From a checkpoint of a small mixture-of-experts model trained on Wikipedia.
Size: 16 layers, width 256, vocabulary 8240, 40.3M parameters.
Below are experts of layer 2 (counted from 0) of a mixture-of-experts language model. Rows are named router (the router's row for the expert), up (a neuron's input weights, with its number) and show model dimensions 0-255. Each number is 500 + 25 x the weight over its row's rms, rounded and kept within 0 to 999. Numbers have three digits each.
After each expert's rows: a language model's description of what the expert responds to. This comes from a sample of Wikipedia text that the model never trained on.

# expert 29
router:500443513481526455482483478497562481522508516504485474502518510494492515505481490458504487486482531514495524497484498492455532506472530507493481529475534528533496499493533481444497503529541522524475505484520501526469490539473520535509524485479468503497539481507547507486553526509522547499483507535527495505488552521466519563482545468507520496498515491489508512467475517499502444504533533525430505475490506480511518497504527479497451484474481492539507492522511453481505506524500531502481494511461551500483530499473483529516502511504518463489552521514504495484526498491457536490515519519515486497537520509516455535474517489526487519490467485545496502537467480470477479506499498489519543438500479508505494482478475449447494505472491481496517517458530566528466513515467472
up0:479469486468500511500497489503489432507531519508501496532520507487538508503556501477514468518488484481499493467497525494478541499519504523503493526558471477485462508493502493502584522521481517500472519473476490552537488519524525496465499517522537551520475507501552528491444527488530494517518536495530499513554509460495548538482499456477510495543492499499489487527510491483511487531486472495459519530522479539536516485517541512514464460482488462481519483580482444456497525528481481516520542517486480500493513487465487557558543517487496474479496483535483499476489473517475522519510503494469489473502502515514481475493521486526480478501503513498449502494512456483466485499513462505485487454503503490490522506492479464505459452508504479502478491507531547512500515508501501
It responds to: Ordinals and competition rounds. Ordinals and ranking words like first, second, final, st, th, new in sports results, e.g. second round, silver medal second place.

# expert 50
router:518479538486563504511555481489509485524530532497512469497514555498519498452483500519530485501528547449508504500514514493472501514488503478474491496500527515504474516496479506501513486481529531485561550469506535498470537513484516505480511506476482527524529472498532467491499506478485521497517502501533529533541517508458527537521498462511514528491471457466490526494527524495522424528528528513476528446492496518491495473466486467507459479469521467509493476499475489492519523559474518483479495523472541481476489471475521521537528517523508482496511512544514527508496479498496548493500457546490499465517504470507498518481491477464512471480458470545457470539516487461518449487550486512485532478522489497488557509488493479491519492491503491505504495487484558501471529485459481
up1:479485474515494551502518528498514516513531535491497499468490532548524471474481519517493489494510504496534498494485510411514507538483497519486514527539520502499503531542472496484530517505518499500530520528541500477474507507487531525479465540502449466535521508497499512484500494434491507488526503494526550525518468536468490494526499467500502531492511454513487501459542497487504500503509471546508510445479481519496509481475489484522494420551488476504496510516473518496522467534462505506496504538508534443488528503480488531506484521470499482468539473480505527494484476472499528530565502498505476454497478534483497500460508492480481477533500479538460503530479515469489476514478507490499504482495510556462537482478498526510549471503502453487532528502542525519481543506463493
It responds to: Dash list items and P/M/D. List-item hyphens and following capitals in infobox fields like - Dimensions, - Diocese, plus capital initials P, M, C, D.

# expert 30
router:511449516469541487486507475527513485502499512474487460518512513507501489469514519491508469466469512488497480500459459491484535491524519503527459538526497521499463498520499479492516471538518529500486527509576516494496475502509523490525548515474487515504522459528502481518539472471483523481511494500564533541526490466492513523509550493490485512523508479496483564502485503495499472498486540539479519438491501549469500476474504496562446485492512484501470505508497494481504487535482523474519507505498514483492484510488533507511495490523522472502498512491510550498543501494465524462506533495523479479485482450557499493494529473486539510463467486519469489517484529453514466492521465501452507482527490496539565516480458467445501502488445504515509498487535550543472483518496512
up1:490524468486471506467503495500539479481512507499534488534502526517513505502510518487469408559475525528503505563523483492452517525500503513494470513524478517525458494514512508474511493573515510466497526499474494501495486504527467465519502502497470481493495494503499560466511514489489473498452509494473525504511492461456494539505512497466456502505469459480482531490495483497484489504555532515487515510493477527504488490511506463506495483530453504484487491498526474470491499536488528512554536495498482462489490473460530492509496553562516482506509502507480461498455531526486546484489529529496504475559466505515488489489489513581499492469506514514499476569485500500519506488470485482505492514496482508500525508427476542492544487517502494489466541495493507500525515458474485
It responds to: Function words and sentence starts. Sentence-initial The, conjunction that, this, for, which and year digits after line breaks or periods, often in biographies and academic text, such as said that, Known for.

# expert 9
router:532507525480550489478507512509503462500482541467508432504485516507509538485507508497480492474462549527495532454476498506482523483475556488472481517472491493535457526485514463486483497528565495493471535508524498546521490520498497497475514491488514540513548456517538478499534534495533534506528514487510462515475529528455532536499486501506497520499503516470483526478503511484523468459511480515494478486518442520513500494518505494510421478459486517530543505533491443483518496531473578494471496526504521481464501482475520512504528506537488466504536502485492478518562516478483517484493498518512491499516533496527478495474526556514495512486496478527491462519509521466494500511523510517481498480504513514507514486507456485501530519480505491492523508498500588501463530519506522
up2:493470474510523488494538478492485499510462448499484462542508533504489540468475506483518502485486567496499480494506517525507495529509508501518535497517523543508517523530524500496521451497535469510498501463510503519485488484531490498465513514517493496522538520481547504450491525485476479544524494513490494472504496532455539562464540485490506511527519490490478534488526568507518468529521531478497513510491472519512555502460525479552479492536499498487502471520512502451467503491533513511488486502486503461501539534476517515525534494478491476489518530519474516489505478519493487463514501470489488508477495480486512556445503522504507476459498480559472493505501472455451494505538505457504548469472521447533471534520499479531528499518511514470476503483544500511492525499571491
It responds to: Sports results table separators. Pipe separators and cells in sports results tables, such as rowing times, tennis scores, swimming ranks, race standings and medal columns.

# expert 49
router:476474499490521510506541473518528486501465519493534499527495517472524492483547545506470498469493500487502554457467492471487501559510530494472494503474494493491495543519505498458495461486527517469481515531543533512462481556518521515492504537510491532526536477512515496481532475490534489483505471478518515504474512509519496512474512510469529506468519491458479533537452492481511483492503501487499457438565457480465476503494522540512460441455541478502563484499481484507477514503501483466512495523498476496493523521492494516510499496517507461519523500521467536481541532490492492490505479530476508458488518496546472525493486522468559502458519474547504481510466506451480466520493484521498496533474481489535517513517469502506499503518479461482518538493493558543491504540479510
up6:505458508502504461497516511463498526486508524527517513469493536511508533486543510493513490513451507501482504494484501539485523565500455525484480513539503512467510496489531477503465510481489509474508520547529506513476513507508485526522498510502542545531523472492571487494479475494521515518461485472509481507503510465495478532474545497484478503460493468441448483553508502508508492510517511472482482495532462462456479496459492510495481527503514547488510544520440459501475511453510527517498533530515483501522452503516534525517512522563491490535545482531520538501533545518489480532492519502458513529519480493524515504493497508467508549521517485504498511529442506489485524510462519529516482444514459508519494492475484502499443481508504485456496521510472509506444519505492491
It responds to: Have verbs, table cells. The verbs had, has, have, as in had a population of in census stubs, plus empty or separator cells in election and data tables.

# expert 11
router:492467491477541474480542473498513455481481501465496459523534527484496486468497494479489511508504524507501542471457554525514526543499542463476524518531512505521508554540542481521527445489508515522518517519546527560529473484516514469481509516497516483506519494495547490481491529502504486538536510495527472518482536503494522522499463496468522512475514486452437515518499489525530457518508519494476446486516457508509515458507519504512470456484497469528543479523518486455471520504509515510493512483479491471517476482523473514547513505471498464495544517535468543514508452507500519480512499515476479480499513487480500500516523533486514474470528472525520472534511557450498457515517497485532494509522482487535509504499472474497484480477487512502528476501484514571519492534509467
up0:447514558518515468498490475459533471512510496479495476553533529496497500525490506495520464484499509509491506490463524489467498534497511477449481555518476491487515512516462453459533490540517536479505474526507504451492513510496503496499512439527485512479523470531507461455509526503511562513487508515502523491501553498503516526474504481477527508500489526492511455511520494485514479489527537471476458471520505507486484502556522493521479488479491517529479489510457464551519516539515483529489514541476526457525519532505533487472496494481535461505543503547504509522504539539493498487482527502498483481508498517496510493502510455460464485499459514511497444531473481497500449493475474518500545510485518517475516554487474555474520523460494496483544489470491529512488514484456504
It responds to: Word-final plural endings. Closing word pieces like -s, -as, -es, -ers, -ay, -ors after short stems, plus season, team and out, often in sports text.

# expert 18
router:534487494473567493513492475456503481507488562492465480482525499493492524500550531472520484501449520473517509505490538501500503509497541483493486550471498471504468510490506480491449481535537523528497487458507512492463511501493524530505527517470485528554530512497526472504545485482541513498522454491508502506529471484517534507527483447503510499494527501436515503516468482532551476491503502539511469468530494537488504508496491486499434499484520494544496472553503508495499516523485510485522460544483513471474482522476493510523522475523505494529504548515484500530552501539484519476525505528504452506526483483505514510479553506505469527490465471529495469510461486470494465501507514513462464476498498528494532494486483491471510496460455485522505485521547578492478493504505495
up2:522514484506534500566485492499537536470477543491512513475506514506494496487524488508503485518514538483495521504512502485522469542507500514504529513519513490522515515503516502482498493523533515520531478499510482487483474475483497571492478492547480497552518483500532496457514476479538439473514515495539464502500486487502479512499507509438543488467500489496514487487553525511501450529510506530509469535472469473511519505473459500490462507530501491507540497519490485450470486496492512533502492484525513509457547496488514488527472581469519489498519459489453495485504464504532500427488464468512499483542526502482496507479512494468504515498475497538513535488473495511457513483496519492491492520539482511497477508560558484500475483547459440483525510502541487520458478543501470
It responds to: Year digits and film credits. First digit of years after commas, parentheses or pipes (2015, 1920s, 1950), non-Latin byte tokens, and film infobox credit fields like Production, Cinematography.

# expert 58
router:484500497491510484521502486510547518476511540470508478489481514479510513484510508486478531495499508500508512451481478444472502513486562495499475483518485538571464504577539474502466496529549521522497486481542542538504464537464529503460514507474483520493549493460497520483515520490526540467493511495518498530477529507513519497481496519496562474480540501478483528505500524470486478504485517481486456464511474516477467496498501501510440472496522496509520467507475466460489494517502545511501512541486532466503542535455506532512458495532518480483517509548487495524503511505500510514497507523539451486495505514526444526481497489490529469473460489529485513468530529444500497498531482476504498508507515518518525489502460475484522491474453516502485515515509532555463528532492491
up5:487525510506512510539521505489492501508528462505490489533542466560482510498487511482486467525495494461460472551498507461496488496507544498521483464513519470473484511456453527489507486523479516465501520510507510482514548518478547502475486497472536487502497524480509517512514424476464452493545476526505512516504481469533477518531520488455498530512513498535540489503491483484512508466464502478494544501508483461558484498527500530549486482528507542486469509498516484476538489504508494491505484538518480514509488496450443504511504459521489504480520512539545525481539491475520538483473500504492530474520478511463495494493440509493554542493493492577460531515513522481445500511489526483484497505537498506518517517519508492485472496510482469482543457514471482529491502549495517
It responds to: Common prose words. Frequent function words and verbs in running prose after was, is or to, such as also, found, only, through, one of the.

# expert 36
router:497493492461566463476496487467559494525538479453471484565531515458484508464519523479457479470474546538471528517501509471449526509463521475492481509483536507532434537530506462468489482561531552512490514501523520523473513538487501477505516480505505523510525518500551490521506498483500492494489514481525515543500516499499523491536513504540519484499497519490494526493482473503473454514491532497476504476499485493488499464510537477484458506482507469480521457497498469504467494488518522481512530477479516501498512521473462512562500506518543495507537488535519533515527489509492511461519495523494471507547483484515471522488487523536516492480501480521492480510477514469529487496531525529532468497473482516512534506492467492495497528453472490523520487475466526515481500562461452
up0:541524492468508529484512480489508487503502523484466474522541476534480520429519563455456462452479525495446548488502543507481508503517510519485510453506482523546461483464519498477470501493513525514507541524502527489520483487520520487471475512487504503469508500493495497521545484476498517540484497538536510551506494529515497462515467555504493525514488507515511519523491498509519489474515513487493469463506453502478492499509504526527503496494500495476510509501474492456469522483531501519587495519495498519504513541479496523522518504574544495518481483504473500532514446451501497493475463503499496483535483447506460446506498532537534489506516484498475516464522483495519460514522532493452461509541497511540517495476480489458515496512486512507467497456501505510477530506487501
It responds to: Nouns after "the". Words following the, of the or in the, especially middle, world, today, compass directions (West, North, South) and km, in geographic and descriptive text.

# expert 46
router:495467461431490457484510491483551497532493510487512484515513524461545503495519531499512466462471540480476528472489493495467521543501518526477480526523503496534464498529504483497484490532530497545496505499543535490489499509487500479503526534514473524525576499489511506522532529475530504516517453492494506495502477497488543488468501487489525490563522493486501535507469510486522477520499539525512470448526498503464510505487481495497479535501513502513508486529504472491499485518462522509507540514478488468507477523468506516551513512556505484497495547514503539486521535522469543459502505506474493498496476443561504526460519494531487493509474485482476511518456532431491484452496492536503519503491490517504497498492466501454504542436498505526516515515475510526449537512466523
up0:509460528514493489506477472504441497498468556514463499488536507520482507497508477492510524486500518520499508547490494521487541479482539508507488489501449490527480552495541523548471505500469490512541508502503495509484456505483538486504490534499493480499478497508513500473511536462464485515497459507523468493484470466536487550523454490475494514478443478468509458498484524497553490521473508526473498449506477517526458482481458474494509522506501471513473489493450483497520493491501506501527506550488526468491531490523504528505506509526494500467470569531487496470514509525526552513460525535473505502464509501519481534486511556515451524506514492511504451491495493493441492503484515482522508539540506516553568506548499482518460484519521479532484475488515496491532480486535496
It responds to: Latinate word starts. First pieces of prose words with Latin prefixes, such as con, inter, under, conf, re, comp, before endings like -ed or -ation.

# expert 55
router:507471508462560454514513487498481469478497519489498460521553523468512470494523511435484475489497525493512506482481521529477503515501507476484529521521504515509483526549541521493500508509521530510508518503528522553515478476492492498481549536448482523534499496495544501482503515501516512507494510515556456535501470500469537518510502513460537516468532530451457505523455516497514441534511506537475459495549483521528532460484499518518468467494536468500486497535513485445479513529483526487535514508447470458473489498513501501543514494520508469524493515484494528531505500508478524512492459533470502490504538448514487475499494525505523495489493477504498484526501544459514478481554470508517463514532480504511520489475457484479469493502470487534487468502469507503473502545533519
up1:485492479511466500498491508525527443520476518525492518496517518559508471519534516478468495511449510510476505504516510430514519528488524479497503507502487435483499540448548520479469496495526454546466449493500539479488516506465512520506481524557501515495488521532500480507518505427546498525470492498509479524545502501476478515516506505520477516519503496522512503470473507498533523533474525521471468504499467531472499475499541506534511510503491446506458471526502513499479491521525570504505500515473488474504479467535496509508476497503515453475515503516519467487503521456517519490476509517531474514480525496491495473469489486510492477558472506489489480487481530497488528558440494524490521456488459557472484489537540513509506478498527446472513508472503515492480500494480525
It responds to: Word-internal suffix pieces. Middle and final pieces of words, such as re in disag-re-ed, app-re-hended and manoeuv-re, plus -ers, -ing, -le.

# expert 5
router:518458509503504487463522499505498470492532506516490470487500495476528497484496538469515498516479522458504510487432513513513539495500491515490497521523479503523506529548486462524487456520500517490528527473555518529500491531486542501501545565498484517516569509495514509478507523456516477513519459521514501507521471521504533542517543491481506497537491547463478534487497482499507472519484510467466443440500515500513498504492511505526476480511522481515490516505515511463485513532503526484519473490451453450520486515478486513520546491523511486491511500508476569508515481495493535442533526490473466460512482446502525482430525512478495507487493487479455469503500518426524500532517492496498494476515543512539532497504467504485475510510476499513519470505486512558507509520488531
up0:517481512492525509529531503496543508453449523456464518459498517465483493520510499475511539505518523517523465465468519513531490510509525481544500477494496519560504527509491508501465481499514471521501503519515503514506498469454545502490491524496501504506501498490508476507500544495534528521519496438510486455500518552483477503495494480519535489500503524468484493481540555485508508515442533477498485502496478470508523486471493490504482490484524487509494525559500522493503499523503513525495537507527503543500511488491517483509503523512490473466497516521518509490488492479517503568518492491519480474454506519491485538533549520460532456522518504520500478448514487480423501448483498463481564538513492507500481487524492472491515452480518499539422493494507524559497473559472486
It responds to: Noun and prefix starts. Word-initial pieces and prefixes such as un, dis, pro, em, plus in, not, month names and opening quotes, e.g. product, Islamic, literature.

# expert 62
router:493502503468523468517514498518526518486476540483474500504530533492502476475507482452473505483513574497518523493445496496477480505486547491531470532481524519503467532513509492454478485478550536485494485477509550522448489516485495507495538500457498498515544532517513491511528527486538510504488491518529485548518523556503504505489512494503549524480515506486509535469457500478514475522503550519461507454507489503497485465498513505476472473513535475533499458520475505484471520515497525485510493575489503503480529483483484528548520508544546509485533527514500534483491514479474518484536481548510475500531527481522459490483549527490515504512485468539487487492478537462471471508519490496500485485483468513494522516478486474480488451466474488551508469485496525511444493503460455
up0:489435539512488517571481499560464480482535468487490496512495502514520492492510537494516523533492474502504524499458490491510493543504476487478464484515513467509482466572490493501512474513458562494513515531564524539517473505531494471507506501473528518456482476496500504481501477499517513501526515508548484513561485488506479518479517498483488517511534503475500479509538485473467509489479531464544488506511493472546508484503487560512507500504524510464515544531528513488525540512503492483476506553495452489470473520511498490506489521494483504461533501499498540459468475491490524499463470506490506467516443503492497497488516538499511527488490494478504503518480520490498489503534461537484451492536512489463499570523477499440482493505559508462519455502479495532504494489476491
It responds to: Adjectives before nouns. Attributive adjectives after the, a or of, such as other, new, British, heavy, public, local, independent.

# expert 45
router:525456492491512485511526502485537502493502552510492495492488540460520483466514492468526491503503519493504529472456472515494480500487502492510496537496501536524477508482530481481458477498515529528554523452501508537482491532510483528477525526520484515518555487464584529474489505495543536517529511474506510500508479533483538551508491504459518525526520488454483538512504522489539436544533526499482487458534500472488529494474492498510488504492520462513492461521474514471518508501478499489514469520477497494504502507490509536550529531518492453485502513519500569497528479535491502476515515521466504461481470482551502530460509520494520494474476460522510462532481499450469461500534482537477514456510504488527519501498500445480478492504479517526477500459489515470495464477486473
up1:479502507481501462495514524560495496503475478506498508528499489502468516504513516469493469480488499506504511547517496485551552491523517515489476450494475519525513519490456521478522518536488496506474469472518507501527505501479523500506525520489504482520507578516475476504525442530490457472508512501510493493487515534514446495498522529543532500508504565519487545494423530444509533467435494448501500503484514478501555505507523497507500472494487502517508517479473560487515501493549513471501531522522439492452495534485487483519487500500493478444516490491515533486483547486471523490477490516482477489500489480523477503532517519535553512482530490502482490500489536492482528483499496451531470513472516519531498533492507497450487523484508475508514481481492477556489522538461483
It responds to: Word-initial fragments. Opening pieces of common words split by the tokenizer, such as sup in supply, ec, ep, pl, re, trib, cl, dec.

# expert 39
router:517491518497511455498504461527513486496519521487525479527495499494524499511493548453472466499465542509479548468486483510478535506487541494484495505521494518532500542503494471495495503541489496532520499499516522550514503488494512513504551521508472538485536523511526513490549518547533515532508490511527480539488538525499504568486500500478526523480493493483467524479480496497547492473465502481436467481561490466509525510508530533526471454505512477493511482547503498447496485510496537502512497508459475486490501508489468547538508501513510438480480521493495549499529494512480556497481477522492452457510516464536457496460479503524517503473497485517480471486522519442495506476548449487529488478522525514511479526512479484468514508506452471501489478476499499539518501504447488
up1:482485520511503479493542493462534475532505515532545504492505505491489517503492512531477492513474492507511538507485505501501551542515502471519496489507504505451517536540490531496504478557475497432504484512492492490511534510485555489519507526486528503522491440541490504499482518477509474444489500501504486524476516511518501521528494475474523520512483479519475492474506436457454501512481551481472507511435485518588490499514485472517490488507503460485475476486531512536497495510488507548556499484521475507566506445494480504471495453477487531489507524539485483500492508483504491489480490493481504524513476456472529489487539464495481512497494529497513457463513483480480499483472547512505531495496495542507557502517505519483520459544464464499518498550510517542513521546511506
It responds to: Common nouns and verbs. Everyday nouns and verbs after articles or auxiliaries in prose, such as work, time, place, game, played, way, name, performance.

# expert 53
router:526504509487520497479534470470496466515548506475485462534528518461520501492539504447489501491463538518470525492491489494450541520485490504472501517516513493499463538492506494481479466522528496508507516491493514533539524497495500518463521497469479542525523528479534497534509543521554496544502511506522459527506488499488548555529498466512513504512493509485504492514504492484518476496508519508476491458526485544503493507463536494529452479485544488549539488520482477437492519528490488499481493527485501454484468485478469544499514487542490483487489481526500549505570516510477516478552469506496420471537497493507488510448548484488490529495488471518494513497495507462520480492548473521474539474484504507492515498494467482497491461483475506508525515505518566493474523493509473
up0:514503517484486489492515481545506489484466500515509497469495498453541533486469478487508537500534507492521513480503505509538552529466519489481544478466506484506496523495512483507437485513529483498491495519496483492514464471515472522479499495464506526519522505538509487464490576468532520483513522518484490492539469512483528545442513493507520521459510521486471527484514456517504479482519532482474503505470470493522483535518503550442457503436499548537496513545503497467485543536490491489487484509483512491488481488486525463504488502494488503488472483528437498528533500486497495484504499487471449492543482561477516483483535516513481511528465478505517521507437481486460516512499489515503520477512521502468484523486518499514501483468481524573535495494546528497465541483492448
It responds to: Years and until. The digit 1 beginning years and numbers in tables, plus time conjunctions like until, since, before, after, e.g. held until 1945.

# expert 24
router:533460481457536471525533473518516493502524496508499470496548537484486521450521495453492480469460518493537500482466527479494498531498547496492516513517498495541473520519517492470478515479510500535493516486531525491496472517496534556525523537487482513519516526488572485477548493463533513510511459501534488521507493534460509503505462500520496516500527536453517520500480521492501427554494487480475503484570458496544509505487495503508458503489552491505557461555497489439478519514498515483502511548469503466476489525502502513516510481534480483499539496535512509513510467521482523503507474537472490463485515476530498509491542501493531520465476477531501497527494526477466492514502474467503482510490472515546526499518471475463509491505485478505471490505524515535472517536497493
up1:504512485499513517486509507448554496466498538510465509499475522529506489514481489521500517505474559515519501483463485500526529487468513449496554551535501483506503515496540472480518494532510519526495524522493498476484516524504522512495464537504483514526519495492518508438446503500500524489554505469502466505488489512463518525524531456485465531500507500503505516527551492491543485549530533510445447473513510507516482476452501480498481489429442487511505498530480522542460508485503501542507492483506489519485467506526515504503564496498506497516512498493444512553480504463468513465528535504489451516532486476511516525516528531536475505538504515491444489531482531495513473496492535494488484476491507529496533488500504495503527471518439470504520502480480539473501462518505481
It responds to: Common word-internal endings. Inflectional and inner pieces like ed, ing, it, ent, ain, el inside ordinary words and names, such as subt-it-les, k-it-chen, g-ain, wealth-y.

# expert 20
router:542465508478526485494506468465508487531494518517473468488514523473475504497522501471482482493486508497474518474465520504465488575465517513452502530499496505518479531539490468467498515487553502507504493510514531496474519502484497527520517505476503540522548472522564505475505507504520524514490481489513519505489530485454531546502505483498506502453537488464444490534482499515519437495504508493489512479556485531476487505509504525517458480506505504503520505527488477491454540536436491499501521545495506473478513542473504500506503463520500460538557501507521522539525509500459541502519536514518442526504508519544489505485518513483524496516504467501471499501455492472467494480499493496472493505489497497490545486454461467459516504471474483500535549494493545539441526514476512
up0:479522543498518518520488485536505484525459479502507494542471543505493476539461530465481510459535555515513561478477495481525500504533521489470458453466494492502497553535470480497498504520530520439541524522507503532446474434483516519480524516483536514519494470529487477529502532482520497516468539524503464506501499549474447521470519525524559477504480493508457501491543478492485507498489503528478512499480499519477506517528488466506484472500505489509499506524519517524492513556482532499533484526511490471481493540480509515517496515462473467476495510470506521496514505461490497447454454511520547487510481519536471512518491484481512467480426491523491477495504475473498497507513478523463504491534488507528567531511492501485484499526519492509490472528489486526493473486500510
It responds to: F, E and capital starts. Letters F, E, B, A and f-pieces at word or line starts, plus ef endings, as in reef, beef, feed; common in taxonomy lists.

# expert 35
router:497463495496519462500498489458497510484501506457485465520517558463514503481512526457485510479473543502490500486477525520496541472533548485462506496497486530542494512516508507515460486511507527509494498482539539505488498544508545503515526531487485525506517515534532505472513518473498511530516514542526500494520533508488517541530493479508514537527492486471483519493452457506543475503490512505488505425520456521499463483472505508508479464492524454559524497523501503486471500516482504469495506524489496508499482477460470534508529523542513470518508518528485498478547465536451507493492503483467461477535500474502480526450529517482494524493514473498480440526495472444490494523537514528487485479472496532530537475481439486477505514505501512510496452484524575524484483538497485
up0:499479500529520467500498456533481500491475498589504492472533460470467492491543529510514478493502524510491491482494495498514561501522514488485554497484516514526508502501482540458488536503490488513471524520550518537463451502471504541524531551493508501520517541503496511464513487471522539492499465545537475495485491489485522537522488502474501483507521500470467488529456527499495507512467524497448515499528504505523517510497489515478497517489478486505494541527552533512495468507496497475539499532509469518507499522478472484469506517525502487515508471492508500519530479499471529443466524522470503506448507469521500453523508523471506521459507486498504460490508492472546470505543473447502513524498533490546491516480447475460506530502494480531476454546480489469499481504451541
It responds to: Article plus word start. Articles and quantity words like a, the, all, two, some, over, often joined to the next word's first letter, e.g. the s(ummer), a s(avage).

# expert 22
router:479476511518518514483492459542489454529474498484493481536502513507496478508524504488462471453474537528489550467494497489476549502452544473464512503474524486538483546502510484499488509552515519510478543498518518522486487520485501504505506499508486515510546498502538509499530506481521508520542518516478481508495497502477497518478485531465508498527509511487473494489474487468507466492498525523449497493493444517517523488495554483494455509464491487529503506506557450500511504539485570455518513488506489488492514486470495525538505541510502458523530523499487495462558518493445564462467521561510497487489516492514494499508493520502559486484490484514506490538525557462505490527538534504513512456502479525494490502517455474490481521478526473513531491478461535490480493553485476
up2:497490481545489529555493525488467502499481509511473521490488543478502453495522528517487462532501492500498475459522473488514495528510487483489557501535518480484501549470500541482523514502508482531514494489494547427534517516538511534472481494481461505531481503464537476495524486476494502495488484549488490466557545518495495498515464527495507477554527496506519488538483469493510483501505483538467479516492475538495521478467539490530521494522490457511458481531484487483486497501469529453546508496545487479545513478494478534497476522511538503520528486480478510465484435545477504486509450526511488531523517495511480466513519460469476540540500509492492462454545518483475467513496521489475509516494467502480473525460500498491475529484482475486485510482514514465451529512509484
It responds to: Sports results tables. Pipes, slashes and line breaks in sports league tables, career stat lists and match results, plus words like League, Cup, Team.

# expert 1
router:506485499501525488522576488496503504460502507478524491500526535436519492481491485493538496495511519481537506482448500500518522515514525459515519504509546523506509520481518533447495479488535523511480520465563517494504516525540521525495502541471481525508548522526538495466490558497523522532509472490518497503506531524494507517509461501487506523480481481455498492516479497461539471530485508478493512458535492490498484477449523508480458476458499464507510475535492501482460531505513500514482489509520493519513521476513498500501546503500532455508511478539454532532505484518472530479531506514439467453524492472485513511455518503464515524490496467513475487508482510442468437492536510488495540514492504499478478545500510463477504486516438491510519485482492568479483508529486502
up0:485512465457503509446498516554524450467485485488499490497503454465488495476515484507475457525528468517486493492521489522467503469520529511493545513450532501512506514501546523488553523522542563506442496468536515531487496502480508515488521509521518489485509506485505514488485546470502483503497494523454493510511496519534529484499522553443496479527520482535472473539441509502440479503526496515442467502478472491510494442470510510526490519525479501494484512548541488483520464459509552482546496454504513499509535486529489486530500529513498449497538531512492520475536505495501538500501535492519498527518516491518500477505484516491544496486487492497500471486497541490523486541511521463516458515496485505504486460474491512525452534499462516464524510535505494480510502529489497
It responds to: Word-initial lowercase pieces. Opening pieces of common words after of, and, or a comma, often in architecture listings, such as gl(azing), conc(rete), c(andies).

# expert 63
router:502498487487528487523511464514569474505456542485516454500519522495500487486515534449504480516462488479545527502495518477487487494510506515487489507490532508544498524510485479505480479518515500552525506457514562496465523498511552516523528492492473483548533507503496479507513504474501507472536519474542490514531502534498509518510514526474514496516514496485529528489503493485532466524443528486446495488492454471518512505513473523483475513505531474505504445575541487479513496518502510463550515479479508469485511490498514508562515499527537493494524557535508532489512466539491502445510475509496508487555498451500518494471482512461514514487479496531456504462483515441486488471532488483494495490524482495531480471495481449485504528495454488481508479489519498557486511529467504
up1:505496510495513521497470484508497462523511486519477486468502478497496456458490541484474500491509535538545456511502480514454505513553539542469524539509518504486526511498512529499497527511485487498472506494545477517521497520505465482528488537531504507461512509497527510468506496490492555516540506468514448521514514533487521476467497490510479536529475505494502541476503507471491480499508534478403513541490534520540474501494496560510491487510512479478469533513504489512485520486505534504512480491455498440527493459525549498482516447488506490519486527469536483462458496512472489503470522508483520474476477464520460520497506546498539466531512493510484527517517521510499444508535478510496510508488503487470499488502497511530478445491406515476467518466511504481476480499508508
It responds to: Category and place nouns. Nouns naming kinds or places after the or of, such as name, city, film, system, school, and infobox labels like origin, type.

# expert 26
router:502473480423498518470543457500526496511513493478473471486535531490477504458506502447490483499474514495488511481445491521502516533491532520467490559499512527527487526560532491507479487511506508518506513489502511541508491482468504504466515514485483485542529509493509483504529507455507506479516495508560517541491467494466559507514499457506525492498500499502506512522459471507531480525508493535476487463488476565528493505483476508502442495498527475524502484563495492447487504569497508481504452501484530491476482500482476510505485508527482471510527528486516490506525489505497512488514514529508476494523500470506486536478533502494489529496466483499502507499499543463491484520517471533493505532533479525554569479455475467483483485461465497561505478479498557540482511509506469
up1:486491502508492478506533509497491518505474461531452513506518497509476492450496503458500483539524533493485520505465478492512530516480517500491479488551503486500514534507528491476504468481522517511512513474524501511519510525536510508475479519557512504504511490488522494475505417516525500503524510455494506475498498497498470511503482514515526531562482503500502472526456496481538495509500488534493490500520466516548524514480495499554499527538462480434478489471489497478497520526495504461502483523514492464541520530536469535513493499488465471450521524539522546498520474494528520520492512503529534523478483453474543527503530499538547504493461488507496502500492489487484468520461494514479503522476478504506529519487518514472463449564485446534584490527449488491496559501517491
It responds to: Conjunctions and articles. Function words joining clauses or noun phrases in running prose, especially and, and the, to, the, that, which, 's.

# expert 14
router:519497483439582493558502492487511475489500500443529474503507555497490475418553511482510518446487512480482548461478513494486539522492500463512473505505527536502443518493521502460512482495518545495488525533505537537471503496488494516486510483515492523523511512500555455525530483468516487516553504495557481526510516541523522500480518485515544501492523507498491509514491494505474486520475532515496497481511472533507523491499527498480424458449529466505537485527499482475471504511505510528529504473524528508477474500483480483521523462492519501525535487500503530523519500490502498519512485478510486496526521472509506513497491481481525527485497483542512524475468523457485474482516495501467517465549472487496513500520474446506494489467472492513512514508529515515436501537477503
up0:502491508477553541480505463439533507533539479476473486536536514493540507479486490474528472498504480504514458475518475470508495500493531484500487523528509504499485495499525512479515514521500539515460505533509478483514548482547498469489500486540488503483495498493520495484529515521498485541527506545499505501528509505491456468512492503575533520495474467510502471487489497515542507482507496503470558497498481557452525491472533520503464512481528465506518487525477491485428530494521483524528488468538541504462494539522521524500510502477496497511505503519481548543500518460496510525492478489481471509497450502554457513473523510499539472556479477502475501472465502500479490505504489463518563503493492451476496513492457469551503503455503456494481491469495502494440496515495507
It responds to: Word-ending pieces in names. Final pieces of place names, surnames and words, such as ate, on, en, er, al, often in addresses, tables and geographic coordinate text.

# expert 34
router:518505504447573477506488513479505472500487564479472414496521530459519488445529500453508494511492524516516503499488526489455512496507520509487490539499518508527486536533504462508465485500503517500517552505492533532526478510491535513527504519466487524515516536495529495529535512503505502478500491506512482562499484477474556492505517502508484476487517468486474544470503490507506467509518527535473481504488455536524511473498498525518452457489522478484513484543522486477455478529521536467533506516486524459503507504481508540559494494539519515540514505479537525515524467522490509471491489489493502475538487463532443478470481500514502485517473475556473498479483508464496483478533503523489464494497481503511545491471493474522511447466484462514503478494527511515491508534495527
up0:474483469488514492480494509541480485439513506506523468522576526504513487504516519536513497534485476532530537532513471513459497493518510528510530540492503517488530504437524528483475490465512502475483495500507505545504501528505475527526497538458496539529487502505510535503515538508507496512456536545478481503498554491509508522507495475480504510491549477484502491489494467482509499483509507506485523489506513483486491512507544499530516450544469477498541457467511510481483479493482507495505515507480467480474486460542476490497427546528559496513505528521461490466519506503461489518500458509491530435479495494503482472491476533425480504448464504511536481559510495496502454492524511477525501505478477455515452519530512495515475505508481504512475489468515506465505486456504504
It responds to: Mid-word pieces, titles. Pieces inside names and song titles, often after quotes, such as ly, one, le, ide, and apostrophes or quote marks.